{
  "d_expert": 224,
  "normalize_top_k": true,
  "norm_eps": 1e-05,
  "beta1": 0.9,
  "train_tokens": 515900000,
  "dataset": "wikipedia_en"
}
Below are experts of layer 7 (counted from 0) of a mixture-of-experts language model. Rows are named router (the router's row for the expert) and show model dimensions 384-511. Each number is 128 + 32 x the weight over its row's rms, rounded and kept within 0 to 255. Numbers have three digits each.
After each expert's rows: "gets" lists some tokens that make up at least twice as much of what it gets as of all text. This comes from a sample of Wikipedia text that the model never trained on. Tokens count by the router's weight.

# expert 3
router:145134114125111120141060120142120101110192107187107120127188174154136094086162143179153095071075108125135162148121093110123167146190143101148169147183089097178116115218088097096094128103159060141132124139091157118162151096109066143104041175080122154148127094077117172154073154133124070136194122115147162186086161139137107147122208120126146145159172155115160141108119134129131157071167
gets: " (", "\n", "-", "201", "200", ")\n"

# expert 5
router:165118108139076110121094104124086127113111171179054077170090150115111124135183121168149142137117116064179104169171183154138126083125106143157088176105157177169144140150126154070184148113131117126129187099103111080113105114129145150092100149153109146204154099088111188108111178108143119110078133118102104144155136175122141145102163131141064078105163128169086105083153124073150148086170
gets: " in", ",", " of", " on", " at", " from"

# expert 14
router:036077173057101200113181166124175128117104092091154096105105130116106051074148079068149125142083120143126183152121185181090056145135144097106116159145110131103144137137127159069117170164130091107132159142141163176131090157107098143110099073124165128146127156182162137134081129137101190114076121091145066122156122152161107148211186108136156117093176116138106123139081127169155097108132
gets: " was", " is", " were", " be", " are", " been"

# expert 6
router:132121170090160185126172180111120112090119158135188159065125165136168152123057119105089211146171124145168099075074186111105140182090129084119159128122129154135136086123094103110111115112140151140047165114170119207101115145164124103135110039118159118109091149099121197134104122179122135126112054126120040104100108146151129126182154127116146175153090139169158116226131124185148144111126
gets: " and", ",", " the", " of", " The", " as"

# expert 0
router:081101063136091058159156147110144112132132127160106115105149156133119129133115121082217136071125130145095117157132091138114101181096139130101105156075080130125132129117111061137191143144137101109149117159115144160145156164134174119157150092182118095127146169119114170133103138093133129079135123170154027123117118118077107059182089164102216108104131097170180137117128120104109097192163
gets: " ", ".", " Ch", " Al", " B", "–"

# expert 12
router:195226137180136062120090142118117119137116177219081149110114125163146155126123125132117150169156126137135119090099143136150161167132091131112108120136113120145113161126155113138129169172202154137083138102096094100122165128180194123114093111114144137144146104097119141144109071146126125113164091234108115081062167161182191079026158141154110139115101173183120128060158109129134156145160
gets: " to", " the", " for", " that", " his", " with"

# expert 1
router:099153145138133114125112107142117155143110209107119141181113090135090173155125128195112168197107104092099072112159132102106107062123103169167136100151156168084142106090136123110111085147104139125089118062113086080124069129148137150132163135125118108175096138158133105139161112170135156185080151127148171087206132142074131132133087121130027125121097133113102117149154104180149122057169
gets: ".", ".\n\n", "|", " a", "-", " |"

# expert 15
router:119107113100167139108137133117129127116182111108106114143126131110182109147106185146165136052148126150136112107186097094149181131056117168128136177122167129057104143091158115184150066093104168097145107169097133141106107099115123152185188126127102181128121133119098148156170108124160079145096107102121158143134105124034136166177042156124055110165095103067139120146113136122053159169123
gets: " |", ";", "|", " M", " F", "',"